Below are experts of layer 5 (counted from 0) of a mixture-of-experts language model. Rows are named router (the router's row for the expert), gate (a neuron's input weights, with its number), up (a neuron's input weights, with its number) and show model dimensions 0-31. Each number is 128 + 32 x the weight over its row's rms, rounded and kept within 0 to 255.
After each expert's rows: "mostly gets" lists some tokens that are sent to it at least half of the time. This comes from a sample of Wikipedia text that the model never trained on.

# expert 80
router [128 159 160 100 169 182  91  94 148 171 168  91  96 176 125 171 103 108 113 153  58  84 129 151 146  86 197 151 112 106 102 103]
gate0 [141 168  89  95 135 109 127 106 121 139 123  48 115 105 111 148 120 153 101 145 135 113 128 121  95  86 197 163  66 101 143 139]
up0 [174 154 155 196 119 150  85 144 212 131 115 129 120 117 167 138 144 126 174 159 216 144  94 128  87 153 177 167  76 175 121 159]
gate1 [ 89  94 131  52 151 153 102 130 137 135 118  70 102 180 146 117  86 100 100 128  76 100 138 132 122 101 202 204 102 127  85 140]
up1 [131  89 150  88 165 214 107 183 102  93 146  67 115 164 160 100 135 117 103  88 125 148 156  86 103 145 215 186 134 128 113 184]
gate2 [117 106 133 142 182 151 183 122  83 129 137 127 100 134 128 153  70 147 164 214 182 108 130 151 146 166 141 137 147 118 127 124]
up2 [137 128 139 124  44 125  78  90 160 141  81 170 110 163  67 122 148 132  50  77  97 115 136  98 133  97 110 122  88 138  85 132]
gate3 [107 118  95 112 113 106  94 158 148 134 125 122 133  62 157 134  98 113 137 103 131 110  64 157  89 101 174 143  63 142 208  93]
up3 [134 144 153  95 112 116  59  96 103 186  88 136 155 170  93 180 136 168 115 107 141 161  97 116 211 153 128 115 114 115 141 100]
gate4 [ 82 149 159  90 144 153 182 114 154 188 128  93 113 123 101 171 122 129 106 115  87 113  77 181 133 120 108 187  82 143 145 106]
up4 [100 130 126 160 147  70 141  95 110  80 145 173  93 132 152 119 125  91 107 155 170 109 126 100 142 107 162 103 121 100 116 136]
gate5 [156 155 160  41 130  96 127  78 149 134 123 160 128 173 120 144 111 143 159 178 123  97 170 142 111 125 187  96 155 123 118 166]
up5 [ 84 126 149  81 100 158  84 106 150 152  88 127 113 108 143  92 130 100 187 130 147 149  71 113 134  94 138  77  97 115  58 137]
gate6 [114 142 142 103  83 169 100 139 111 233 116 113 168 109 136 163 148  93 141 102 119 100  93 171  68 141 182 118 116  94 121 115]
up6 [163 106 118 111 125  73 117 135 239 132  91 138 126  67 154 152 142  84 120 151 157  77 126 136  97  95 176 100 101  79 149  96]
gate7 [100 105 118  97  90 117 122 107 166 127 162 153 124 181  65 129 118  60 164 132  83 104 114 150 140 100 173 185  69 116 131 148]
up7 [147 167 128  91  75 141 137 135 127 176 137 124 134 140 116 130 127 123 116 209  83  88  79 126 126 120 121  91 124 122  96 164]
gate8 [123 152 171  94 151 143 162 151 140 158 108 119  92 166 115 145 156  70 131 131 122 126 122 147 128 115 128  83 158 146 110  69]
up8 [135  83 105 182 186 154  77 146 126  73 141 106 114 140  78 146 137 117 105 165  90 102 171 141  99 178  90 183 101 168 173 109]
gate9 [ 25  54 126 127 151 154  76  90  88 191  90 121 140 111 143 174 142 118 102 145 166  99  77 133 162 191 183 167  61  80 114 112]
up9 [199 157 145 111 115 110 158 140  90 143 145 128 142 186 111  83 142 106 132 140 123 154 188 142 149 103 129 127 156 102 157  83]
gate10 [104 146 102  28 100 108  77 111 129 127 139  97 134  54 110  97 103 132 129 145 145  98 101 112 106  68 131 168  92 132 105 148]
up10 [152  74 129 168 171 121 115 107 144 106 144  94 123 136 141 127 138 129 149 131 147  93 111 149 122 150 164  86  36 144 117 149]
gate11 [175  83 139  99 108 103 147 161 123 186  96 104  77 158 113 210 160 119 144 137 142 125  89 131 116  33 118 115  93 102 141  54]
up11 [129  93 131 167 160 101 102 146 131 129 132  99 141  75 113  61 135 112 147 120 184 125 151 122   0  96  95 126 162  53 162 152]
mostly gets: " titled", " “", " sons", " called", " brother", " renamed"

# expert 75
router [131 153 184  81 120 126 145 101 119 170 145  95 128 175  77 157  98 121 105 161  90 113  88 171 179  57 128 153  83 104 118  91]
gate0 [118 159  98  83 138 142 161  83  94 102 189 174  77 133 123 160  98 151 113 182  74  86 110 162 140 105 157 129  83  81 126  98]
up0 [142 177  81 130 120 123 135 208 106 139 131 140 188 183 206 169 156 158 105 124 158 124 102 161 128  96 144 100 160 114 129 121]
gate1 [139 150 177 134 138 165 118 107 129 113  83  71 170 128  92 157  90 160 113 153  70  68 129 134 115  99 128 163 107 118  92 123]
up1 [132  83  48 146 116 108 127 153 130 162 128 181 107 120 167 200 164 120 109  90 138 182 146 171 103 116 140 118 124 126 109 105]
gate2 [ 59  74 103  70 139 124 129 129 139 121 129 108 134 111  96 147 109  61  94 155 144 146 142 130 107  90 151 130  85  84 124  51]
up2 [142 138 150 174 133 114  80 160 132 143 138 105 126 145 169 132 121 131 112 103 112 169 177  97  90 140 151  82 187 192 167 138]
gate3 [159 171 106 129 105 176 158 120 128 108 161 133 140 106 137  98  94  59 154 122 115 105 151 125 146 129 156 125 108 126 134 131]
up3 [113 177  97 161 173  94  92 122 179 121  80  66 113 143 114 128 156 152 121 125 190 159 106 151 150 160 154  56 144 104 148  90]
gate4 [156  98 124 131 118 117 140  44 120 166  77 160 129 211  91 138  85 119  70 163  29 142 162 144 168 129 111 105 106  92 151 160]
up4 [113 112 124 182 167 122 134  99 160 121  84 180 142 148 142 160 166 117 148 104  96 118 152 128  54  80 188 120 135 114 118 109]
gate5 [150 122 139 116 164 151 139 100 134 124 135 129 136 158 149 170  75 193 150 102  90 139 129 170 143 119 161 238 125  71 130 120]
up5 [106 216 123 161  91 169  80 130 144  98  92  26 112 156 143 102  88  64 108  99 120 110  84 128 149 129 135  73 188 131 145 132]
gate6 [138  98 153 125 158 144 116 141 166 128 158 121 140 103  88 168 136 134  85 131 155 167 173 121 153 124 135 157  79 138  92  88]
up6 [163 159 157 118 107  78 175 131 137 109 130 102 183 188 144  81  88 118 136 109 114 117  83 126  93  80 112 154 156 105  78  75]
gate7 [127 135 148  71 169 180 106 145  99 128 178 114 108 114 115 215  89 117 137 150 132 129  56 108 182  91 130 105 109 133  83  59]
up7 [139 158 105  74  86 109 143 131  72  84 162 111 114 151  55 109 135 144 159 136 144 122 158 121 100 136 170 161 114 136 131  93]
gate8 [ 90 161 149 144 177 160  98  99 157  94 152 141  94 163 111 141  92 137 136 130 133  77 148 142 111  53  95 131  59  44  67 101]
up8 [141 131  43  68 124 117 183 126  68 120 122 121  77 180 126 142 123 146 186  83 112 107 133 117 132 137 106 176 146 156 138 230]
gate9 [ 77  98 142 163 139 195 106 106  92 154  98  66 143 138 137 134  92 149 132 163 103 122  70 190 150  78 138 129  61 121 111 114]
up9 [115 139 130 128 142 124 209 129 164 141 124  99 149 100 141  81 102 130 196 170 140 137  75 140 126  95 157 143  83  69 118 126]
gate10 [ 92 115 143 148 163 118 136  51 116 142 140 120 152 147  79 137 115 121  71 143  55  94 120 194 110 150 136  78 116 153 107 144]
up10 [ 69 136  99 150 162 117 117  84 123 145 136 145 139 109 113 107 159 139  88 153  99 132 129 164  91 195 108 109 132 180 124 185]
gate11 [ 92 161 159 109  93 150  90  57 152 103 158 101  51 171 117 138  80 149 108 145 113  86  98 149 141 101 127 167 147 120 144 109]
up11 [108  84 138  60 148 191 146 115  89 179 107 163 169 104 140 120 158 146 145  70 158  88 128 124  74 184 124  82 127 105 130 110]
mostly gets: " cru", " tw", " har", " dist", " Cru", " stab"

# expert 81
router [131 173 181  88 166 120  72  81 145 153 160  90  91 150 119 130  94 122 123 130 116 109 132 160 112 117 163 155  81  75 116  77]
gate0 [ 74 115 101 132 102 103 159 158 136  83 147 158 147 170 144 117 148 120 132 131 102 154 147 132 163  94  91 100  50  88  57  74]
up0 [173 159 105 136 135 141 154 156  83 152 151 106 115 124 121  61 116 136 112 129 150 120 113 148 177 152 163  80 156 188 107 107]
gate1 [170 160  93  99 114 106 123  70 158 152 155 186 110 166 135 145  84 122  84 151  99 115 157 160 185 131 128 114 180 123 121 151]
up1 [ 92  97 140 185 123 139 164 149 119  96 138  93 154 140 131 120 122 127 168 140 146 129 114 131 126 112 135 101  86 128 102 101]
gate2 [106 167 122  97 163 146  71 141 173 139 138  81  90 128 156 131 134 129 114 121 100  16 153 122 128 123 180 133 102 150  96 104]
up2 [191 167 154  82 109 107 118  98 154 116 135 145 125 196 132 153 145 118 102 105 129  74 140 107 168  97 200  67 110  74 148  86]
gate3 [ 98 104 128 144 160 136  94  92 166 164 142 170 112 185 106 111  91 138  64 121 145 156 123 170  85 111 115 181 138 134 100  71]
up3 [100 191 100 175 138 131  34 122 146 120  82 117 153 117 159  77 156  61 117 112 156 110 136 151  83 139 145 131 127 115 125 105]
gate4 [136 119 119 112 145 164 128 157 136 165 146 191 175 158 141 137 116 130 137 149 102 119 177 163 139 150 229 153 120 162 176  98]
up4 [170  63 109 174  80 131 152 143 117 134 165 128 111 102  70 142 148 127 122 153 116 122 130 121 114  92 132  79 172 140 207  96]
gate5 [129 158 141 101 160 151 145 142 114 139 118 128  89 141 101 119 125  92  98 219 109 110  75 136 143  84 144 151 104  99 134 121]
up5 [194 163 126 105 100 129 146 168  98 128 140 164 122 158 102  92 144 129 139 194 157 124 110 105 115 115  92 127  99 132 176 139]
gate6 [ 83 118 116 125 146 158 139 105 159 143 133 162  90  92 111 101 185 145 101 136  48 159 107 134 127 106 154 158 126 129 118 105]
up6 [ 78 188 148 140 149 122  81 125  71 152  97  90 179 162 200 147  72 140 158 149  99 135 192 156 126 127 174 125 157 178 103  99]
gate7 [116 146 120  66 183 143 141  77 143 143 139 128 111 154 120 181  98  85 120 159 116  77 113 148 115 108 122 120 115 170  91  71]
up7 [ 96 117 147 203 108 130 133 151 141 143 107 113 110 120 116  98 134 140 101 125  78 153 107 172 144 105 166 164 153  63 129 144]
gate8 [ 74 158 141 111 201 158  49  82 158 162 141  95 112 121 122 136 103  66 106 125 119 158 115 143 118 107 137 226 134 120  78  78]
up8 [157 143 107 109 178 136 183 149 100  96  51 109  86 133 170 151 129 131 139 175 148  99 177 114 125 132 115  59 102 118 147  81]
gate9 [ 99 176 158  95 135 105  90  98 127 127  82  93 127 134 113 161  66 139  68 114 103 149 121 166 143  95 142 148 100 105 101  67]
up9 [ 87 153  98  85 148  82  88 121 118 120  89 121 151 128 127 117 136 111  56  86 140 140 147 119  99 130 142 132 100 107 112  68]
gate10 [108 134 112  99 140 156 125 105  94 165 153 104   7 124 135 195  97 132 105 112 159 112 131 153 129 104 165 167 146 106 105 117]
up10 [112  88  93 110 121 160 189  87 123 135 112 124  91 120 169 164 121 145 144  95 128 164 112 109 132 113 145 145  59 143 115 152]
gate11 [ 76 159 166 109 142 108  83  85 128 117 176 112  78 153 132 144 104  70 113 141 116 118  89 170 144 117 142 178  97 134  75  94]
up11 [ 95 117 175 133 104  87  84 100  82  98 189 125 107 147 191 111 146  91 134 121 173 155 137 105 138 179 129 167 111 136 119 105]
mostly gets: " Social", " Human", "ational", " Free", "al", "cial"

# expert 82
router [101 130 158  98 163 141 102 111 145 166 132  91 107 147  99 175  68 126 121 150  79 118  87 147 145  79 144 137 130  91  85 118]
gate0 [ 93  79 164 104  79 183  95 113 109 150 134 115 182  75 152 167  65 172 143 157 123 121 120 194 162 121 118 120 108 121  80 159]
up0 [ 65  84  75 144 121 152 167 162 160 140 132 126  99 125 136 119  94 160 156 139 144 136 155 147  57 128 119 139  87 142 166 149]
gate1 [118 119 135  81 147 118 134  99 135 208 116 113 135 100 176 111 129 130  82 168 161  58 110 151 155  75 161 146 121 109 121 189]
up1 [181 115 138 112 147 110 130 111  95 111 197 124 122  70 152 140  79 127 104 121 139 202 152 118  96 113 106 133 127 179 112 124]
gate2 [144  96 156 144 104 111 128 102  90 132 139 171 139 200 108 142 131  80  93 129 110 130 126 145 167 108 116 117  95 114 109 116]
up2 [127  98 124 109 120 123 153  69 128 137 121 132 141 107  93  93 135 118  63  84 131 153 113 142 147 124 106 148  81 130 120 115]
gate3 [ 65 195 119 132 190 156 124 107 144 196 150 112 114  95  93 135 104  95 134 156 155  99 114 161 143 183 127 157 116  89  63 133]
up3 [101 137 142 170 165 139 139 187 202  97 151 183  65  45 110  68 130  93 167 123 156  45 136 129  74 148 152 164 198 131 111 175]
gate4 [ 72 138 136 109 118 166 112 110 143  94 126  61 132 161 136 153 104 105 184 116 101  63 134 147  75 123 203 168  82 125  85  86]
up4 [154 119 167 113 167 114 129  99 130 191  57 162 128 114 139  95  84 127 101 117 127 110 127 124 167 167 140 138 138  87 164 132]
gate5 [108 186 181 117 120 100 111 104 140 114  79 108  94 129 131 118 109  90 135 164  93 109  72 152 118 112 144 166 183  83 103 174]
up5 [106  90 163  90 150 127  77 114  79 181  89 159 136 178 114 151 119 130  70 119  92 148 123  83 186 114 166 152  81 153  76 124]
gate6 [ 83 185 128 103 136 114 176 137 122 190  69 159 124  71 141 162  28 161 153 147 127 141 108 142 155 131 169 104 146 100  85 113]
up6 [166 146  75 151 133 139  98  89 159  95 114 147 136  70 122 200 187 112 172 147 176 123 173  94 107 136 135 161 111  73 154 185]
gate7 [103 120 107  89 111 129 149  69 111 157 111 117 128 129 113 165  35 140 120 123  92 117 143 172 167 156 125 184 122  84 127 164]
up7 [106  91  99 100  98 204  93  77  83 137 116  99 169 126  90 177  90 130 171  82 127 159 156 136 151 166 123 141 120 164 167 187]
gate8 [112 175 175  87 119 161  97  71 146  95  72 101 125 149  98 157  67 150 136 111 135 117 128 142 100 149 124 119 155  71 113 145]
up8 [106  90 174  54 120 157  65 140 160 191 197  95 202 142 195 111 181 148  92 108 162  38 167 144 115 147 133 128 126 138 148 170]
gate9 [154 174 130  85 170 166 161 118 121  83 103 130 154 141  84 119  66 128 107 133 161 118 116 138 138  97 128 185 135 145 142 113]
up9 [122 156 110 148 160  95 161 187 107  49 126 165 117  95 208 156 131 147 137 138 114 131  94 124 100  40 146 149 163 135 165 114]
gate10 [128 118 201 123 173 192 121  70 151  96 151  47 116 133 135 109  94 126 124  96  49  70 105 170  87 146 150  79 143  55 138 125]
up10 [121  91 157 137 159 155 105 136 111 206 151  61 150 153 154 127 152 140 103 129  41  50 128 154 109 148 128 108 133 107 124 108]
gate11 [ 64 133 183 139 153 128 140 158 127 153 109 151 194 169 119 165  95 172 148 136  94  72 124 151 137  89 166 143 134  99  86 122]
up11 [ 75 141 163 168 178 123 106 123 135 149  77 153 167 148 139 149 126 158 124 126  99 136 156 139 111  18 168 111 129 128  80 144]
mostly gets: "—", " uns", " [", " seem", " “", " fle"

# expert 76
router [ 98 170 164  88 129 150 100 128 180 180 118  73 123 152  76 129  85  94 120 119  95 100  98 163 118  83 123 139  99 111 102 150]
gate0 [ 60 117 177  15 126 142 182 119 156 145 149 136 148 156  78 112 131 120 104 151 121 109  91 156 152 118 117 134 142 141 163 159]
up0 [124 125  73 184 137  62 152  98 126  61 112 117 116 158 137 114 145  81 131  96  86 138 169  96 129 146 118 148  70  71  71  85]
gate1 [104  89 109 193 132 196  87 142 102 162 161  48 154  98 101 161 111 100 155 120 137 113 115 137 126  92 125  83 123 120  92 139]
up1 [109 168 155  75 121 130 132  91 142 135 131  78  91 139 197  69 107 162 132 181 154  97 164  87 149 148 109 138 124  97 157  97]
gate2 [ 96 111 128 124 137 168 145 124 166 184 118 157 132 119 129 154 119 117 131 143 144 147 153 147 145 137 151 145 127  93 126 124]
up2 [117 101 135 102 180 164 110 129 165  95 109  91 127  79 144 101 147 136 143 108 162  97 131 106 103  89 140 122 120  95 110 128]
gate3 [ 30 148 114 117 121 118 129 116 145  98 150 117 138 168 172 143  79 152 143 166 125 121 132 165  96 128 164 160 123 100 109 119]
up3 [ 50 112 151 108 121 119 177 134  94  96 141  92 177 177 112 118 132  90  96 135 114  70 111 153 155  96 111 153 124 100  94 142]
gate4 [ 80  99 166 108  88 149  85 169  49 118  93  69 148  92 130 134  84 145 106 167 169 137 185 136 132  64 137  98 113 140  81 151]
up4 [146 146 155 150 134  54 110 107 175 127 156  80 124  55 143  88 177 188 145  68 147 147 159 142 106 137 117 152 197 187 128 137]
gate5 [213 150 140  77  82 129 127 113 112 137 162 157 121 176 135 104  98 153 179 117 105 158 166 140 130 102 156 140  94  93  93 113]
up5 [128 110 146 160 170 129 101 136 183  96 102 128 139 125 107 125 143 181 145 148 133  90 138 118 106  47 127 154 120 145 144 101]
gate6 [128 157 118 101 101 173 169 103 128 203 141  86 107 156 157 184  86 172  73 156 111  67  93 154 106  42 128 141  67 120 114 103]
up6 [136 183  97 111 105 128 111 106 108  65 154 190 143 132 136  98 147  89 201 104 161 151 213  55 133 184 146 159  66 130 119 154]
gate7 [137 117 102 152 137 161 141  80 120  95 151 117  96 181  89 136 168 184 147 146 100 104 137 139  74  57 112 119  58  60 102 161]
up7 [ 96 147 133 193 149 120  97 110 162  77 119 112 111 106 106 126 162 171 107 189 100  97 198 145 151  93 158 122 113  90 146 150]
gate8 [113 125 248 146 139 207 142 165 161 101 194  50 119 137  63 156 137 125 110 109 137  97 126 134  86 150 108 157 166 100 111 119]
up8 [112 153 100 128 115 130  91 151 140  78 126  55 136 164  87  86 158 147 152 109 113 161 138 160  56 117 127 148 192 130 132  99]
gate9 [ 93 163  86 119 127 148 136  92 110  95 117 102 121 123  74 167 164 132 133 105 136 152  80 174 173 106 130 137 109 133 158 132]
up9 [136 114 138 128 101  89  90 136 128 148 158 162 114 178 165  92  95 113 120 176  98 157 134 178  85 142 140 148 132 101  53 117]
gate10 [116  46 141  88 116 127 144 118 134 126 133 102 132 124 103 137 172 187 135 132 100 123  96 162 110 110 106 117 106  95 156 129]
up10 [173 139 101 105 114 165  88 114  81 135  75 157 122 100 134 180  89  66 158 122 139 110 139  99 141 110 159 108  84 180 123 118]
gate11 [164 180 173 123 168 141 137 107 171 151 175 147 106 107  77 146 121 141 103 163 155  95 124 111 115  80 121 160  45 104 133 124]
up11 [138 129  92 166 130  89  80 203 152 212 113 145 111  99  95 124 113 140  55 118 152 107 112 152 147 129 102  87 126 127 141 139]
mostly gets: " Kat", "zz", "š", "ā", " Kot", "č"

# expert 95
router [102 136 183  94 174 161 104  92 168 179 129 104  77 158 110 164  76 127 112 133  90  65 115 151 134  88 165 132 138  92 102 112]
gate0 [149 177 152  56  82 164 171  74 169 122 199  60 102 147 169 177 107 122 167  99  85 120  82 132 117 106 132 132 134 110 168 130]
up0 [132 111  89 182 171  97  63 159 124 156  55  89 123 120  53 109 136 145 129 141  84  99 141 130 147 127  60 137 133  56 106 122]
gate1 [132  83 146 114 100 106 168 145 144 181 157 101 106 160  84 159 177  99 139  73 104 209  74 160 117 111 111 125 105 102 138 117]
up1 [127 119 155 178 144 120 144 104 100  82 176 108  78 147 211 118 152  81 132 144 135 119  76 131 116 126 202 102 174 143 114 114]
gate2 [142 142  90 137 128 156 120 155 155 149  82  85 149 120 152  95 135 133 110 128 122 107  85 174  88 173 105 125 129  83 139 116]
up2 [148 130 149 208 120 143  81 149 178 151  44  76  95 152 144  77 125 122 114 129 111 123  90 119  89  75  83 115 148 132 142 144]
gate3 [155 156 119 150 164 105 174 156 148 120 176 140 110 112 189 113 101 101 123 176 161 160 108 120 111  94 222 117 156 125 108 118]
up3 [118 130 161 147 138  96 116 116 195 147 130 137 141 131 104  76 141 121  95 104  91 146 144 132 164 195  75 133  85 133 117 206]
gate4 [124 154 131 145 148 117  69 130 160 122  60 136  88 100  73 144  91 164  79  85 114 132  79 157 147 144 162 131 119 124 128 108]
up4 [158 147 127  90 182 145  67 104 127 102 171 100 124 107  84 128 138 134 161  90 163  87 169 139 113 169 148 148 142  92 118  73]
gate5 [113 120 163 138 141 130 142 112 155 103 135 156 108 134 129 155 119 147 124 136 180 161 129 124 116  69 138 118 144  59 141 150]
up5 [120 158 131 161 114 137 118 125 173  68 117 205 128 105 150 129 100 146 154 144 179 181 124 119 104  86 143 118 140 130 160 170]
gate6 [ 63  73 193  82 176 147 158 125 170 132 120 124 134 157 167 155 117 124 122 194 105  54 134 149 134  99 173 100 119 168 158 212]
up6 [ 93  71 144 123 153 107 162 165 146 150  79  96 151 161 181 189 156 112 103 178 123  77 125 150  95 123 189 109 137 170 154 188]
gate7 [ 86 114  75 183 115 107 123  73 187 217 139 112 127 123 110 111  57 121 156  68  73 120  65 123 118 142 123 126 141 143  96  93]
up7 [137 148  92 101 100  99 165 124 144 104 150 166 142 101 158 101 165 130 166 149 149 137 180 149 125  96 105 139 116 126 172 133]
gate8 [ 99 182 145  98 149  61 117 104 131 229 114 102 105 121 121 128 126 144  51 121 102 148 169 152 179 144 178 137  95 165 113 166]
up8 [100  61 114 169  89 167 180  83  61  52 156 144 184  81 151 125  57 125 121 114 175 180 114 139 128 120 100 135  90  68 137 129]
gate9 [143 167  90 140 124 114 118 120 125 161 132 156  80 134 208  79 154 104  96 143 142 118 173  95 182 121 167 122 119 165 104 134]
up9 [ 96  90 179 155 134 140  93  71 128 136 206  93 197 105 113 186 104 135 169 112 170 133  94 136 119 139  77 140  87  85 150 147]
gate10 [106  87 142  85 115 152 135 127 139 141 115 130 155 113 134 105 128 128 151 162 100  88 144 132  57 135 161 134 136 127 113 168]
up10 [176 149  69 128 153  88 128 133 113  81  93 150 134 168  93 173 168 105 144 136  86 134 101 140 137 119 128 133 120 113 132  64]
gate11 [135 118 106  72 118  77  48  34 115 134 146  93 100 194  83 163 137 132  92 153 165  78 103 143 123 141 163 107 115 115 128 108]
up11 [112 158 146  93 134 147 139 141  87  75  88  56 109 160 135  98 120 127 139 162  92 117  74 112 147 152  67 118 142  95 133  62]
mostly gets: " (", " “", " [", "—", "(", " super"

# expert 8
router [ 99 152 179 102 133 106 156  82 154 136 117  92  74 127 111 138  83 105 125 167 108  99 110 164 123  91 136 128 119  79  95 132]
gate0 [110 157 117  97 106  97 118 128 136 143 149 157 147 135 123 174 153 122 190 112  99  70 144 104  97  53 196 116 112 146 121 149]
up0 [198 103 151 128 126 151  41 171 144 156 143 118 119  97  98  92 113 196 121  74 159  88 119 115  80 105 120 136  99 116 117 144]
gate1 [106 124 161 106 113 166 159  95 147 144 121 114 149 149  96 162 104  75 120 133 104 119 113 151 172 109 143 117  85  27  63 160]
up1 [120 184  51 156 150  88 123 112 188 106 121 110  96 135 134 144 113 170 134 145  89  83 158 142  84  84 136 134 100 158 148  97]
gate2 [130 128 131  86 153 145 171  92 108 134 138  83 134 141 121 119 117 118 147 121  76 126  99 167 182  72 133 158  97  95  94 112]
up2 [144 142  95  87 178 138 158 153 123  95  78  45  90 179 146 125 142 123 158  56 141 118 152 137 106  50 119 115  97 116 134 188]
gate3 [113 192 115  64 132 161 168 143 136 114  90  72 112 119 124 175 110 103 128 143 120  73 102 137  97  99 173 131 113  73 137 131]
up3 [108 145  73 146 165 145  97  96  98 140 123 139 111 134 109 138 139 120 116  84 129 165 127 160 103 121 122 152 138 185  81 132]
gate4 [104 137 135  95  89 162 175 103 160 141 115 177 178 132 141 167  99 128 100 138 112 102 143 146 147 138 143 122 160 117 102  76]
up4 [152  98 165 106 113 173 130 176 133  79 140  57 110 137 148 156 173 141 132 104 114  84 112  68 137 117 104 151 166 136 119  66]
gate5 [147 165 203 139 170 133 131  95 171 147 111  88 131 116 129 140 136  78 122 167 152 103 175 139 132  96 125 109 129 155 198  90]
up5 [131  74  40 149  98 116  68 124  99 115 152 111 139 145 126 109 122 205 118 173  60 178 160 135 130 117 146 152 104 121 131 147]
gate6 [143 136 150 140 132 125 151  97 148 152  94 116 137 157 112 132 112  62 140 143  85  61  80 140 208  85  91 114 127 155 172  82]
up6 [197 124  92 131 106 138 132 139 196 140 168 159 114 157  84 133 125 142 105 116 136 165  98 101 129 154 113 163 122 119 220  76]
gate7 [127 132 154 157 153 157  98 109 120 165 125 116 138 162  84 163 119  82  90 125 106 174 136 138 165 103 115 122 149 114 133 109]
up7 [130 156 153  91 119 132 130 176 153  68 136 173  93  88 121 145 124 157 111 162 148  70 137 115 103 122 110 134 106 111  80 117]
gate8 [146  72 119 132 111 140 129 153 142 159 111 119 123  77 124 106 114 164 150 162  65  78 117 121  88  73 153 176  56  88 172 114]
up8 [ 99  79 139 139 121 104 108 183 134 173 128 151  61 104  81 137 166 196 128 119  96 155  97 129 162 169 161 123  65 134  73 136]
gate9 [134 123 158 106 129 141 148 165 121 134 129 126 127 124 131 137 141 125 131 201 138 125  97 165 197 120 130 110 159 158 164  87]
up9 [113 110 143 107  62  73 142 124 157 166  93  98 158 113 123 153 146 109 118 144 150  92  86 176 123 150  86  69 114 117  84 129]
gate10 [122 125 173 114 133 136 170 123 187 128 136 109 110 140 152 148 102 151 123 159 152  92 104 127 155 164 105 140 140 186  94  57]
up10 [140  99  64 146  70  78 157 172 136 139  83 155 112 147 109 141  98  82  59  88 149 130 104 118 124 125 146 144  93  78 176 142]
gate11 [147 148 147  95 117 132  97 111 131 100 158 136 120 128 138 145 132  32  95 133 142  65 147 101 106 176 123 115 160 122 100 130]
up11 [167 119 161 159 109 103 155 141 164 116 113  73 119 139 111 110 108 110  82  80 112 159 127 139 113 123 171 101 158 120 133  99]
mostly gets: " Queen", " Carl", " Rav", " Cass", " Baron", "worth"

# expert 11
router [ 96 121 133  88 140 140  96 118 149 120 144  99 103 145 106 162 107 125 105 133  82  87 105 169 143 102 150 173  70  88  95 135]
gate1 [101 143 154 135 113 135 124 159 104 138 127 122 115 162 154 166  99 101  61 112 140  80 117 122 160 106 122 133 177 135  61  63]
up1 [180 156 174  99 117 120 112 144 214 121 149 172 119 136 119 146 142 112 137  97 103 172 124 112 123 103  96 129 113 142  90 118]
gate2 [ 94 108 159 132  98 148  77 153 179 124 108 107 138 159 193 104 107 134 154 129 140  54 155 107 106  97  99 153 136 137 142 150]
up2 [115 109 153  93 149 112 117 105 121 125 195 118 147 156 152  95 146 157 131  93 112 132  88  93 126  89 105 130 130 133  59 151]
gate3 [113 143 131 130 165 119  87 155 122 152  91 114  82 152  99  97 132 114 100 123 100  99  73 176  97  95 113 168  93 182 144 134]
up3 [102 133 103  99 111 178 197 111 122 136 147 179 150 118 192  75  98 150 179 189 136  72 132 123 143 150 151 105 158 121 131 137]
gate4 [159 131  74 124 111 150 149 134 162 131 128 186  60 120 131 127  84 112 140 183 100  96 131 145 178 153  98 145  91 112 156  93]
up4 [100 123 162 150 183 103 112 148  97 208 108  94 125 104  93 180 109  87  86  71 109 156 168 111 200 130 156  90 159 113 141  54]
gate5 [ 68 209 183 176 143 129  75 139 129 184  82  93  68 143 149  93 133  99 151 164  81 143  70 140 110 126 123 147 125  83 129 153]
up5 [ 70 129 134 145 115 135 127 105  76 131  48  77 133 189 135 137 113 134  92 154 123 150 100 110  82 173 116 125 136 197  99 122]
gate6 [130 110 124 154 108 110  89 160 138 109 128 108 103 189 135  77 119 137 161 155 149 131  58 190 183 132 121 115  99 132 142  99]
up6 [104 125 147  77 124 140 138 111  99 103  95 173 126 127 197 153 134 162 129 170 143  93 166 129 106  98  94  95 111 111 162 126]
gate7 [163 153  99 124 105 136 215 127 115 127 126 113  72 151 210  82  76  85 118 134  96 152  98 144 168  88 126 128 106  83  84 125]
up7 [154 119  94 148 111 128 208 153 213 120 152 101 104 169 130 112  90 142 127 161 144 154  63 138 183 146 119 117 126  98 126 163]
gate8 [116 158 126  55 157 165 159  93 140 177 123 101 126 106 146 133 118 107  93 103  63 111  97 171 169 118 128 136  90 110 111 117]
up8 [ 90 122 123 146 123 140 153 102 123 174  75 144 118  98 136 126 163 168 146  95 101  90 198 159 115 158 121 113 126 130 167 112]
gate9 [110 118 126 152 130 151  93 107  98  74 121  86 144 120 117 121 120 138 142 143 153 122 158 104 126  94 123 172 134  79 149 131]
up9 [122 173 132 122 175 146 102 164 172 172  87 106  99 103 172  83 129  86 171 127  72 119 157 108  69 170 155  82 153 103 176 115]
gate10 [ 84 140  95  98 170 110  87 124  79 118 154  51 131 202 143 178 142 132 120 118 140  94 160 174  95 109 176  77 113 142 106  82]
up10 [ 80 178 155 154 157 163 160 119 141 123 116 111 181 118 141 136 149 162  98 132 147  49 117 134  57 157 104 110 106 189 107 151]
gate11 [103 124 146  73 128 116 159 118 150 100 128 126 175 116  95 168 169 139  74  90  77 155  94 173 122 109 113 172 121 101 104 105]
up11 [114  99 113 148 145 118 118  86  79 142 150 154 154 138 143 129 146 121 147 143 169 139 154 156  89  82 185  79  61 157 168 101]
gate12 [ 94 128 114 149  79 144 128 159 118 131  89 121 125  92 138 144 128 118  32 150 129 112 126 160  79 107 116 124  75  77 123 121]
up12 [139 139 125 148 151 105  91 161 106 111 121  95 103 113 203 105 118  74 110 101  90  93 133 107  52  85 130 137  99 101 131  97]
mostly gets: " Ts", " Yas", " Mas", " Abd", " Raf", " ​"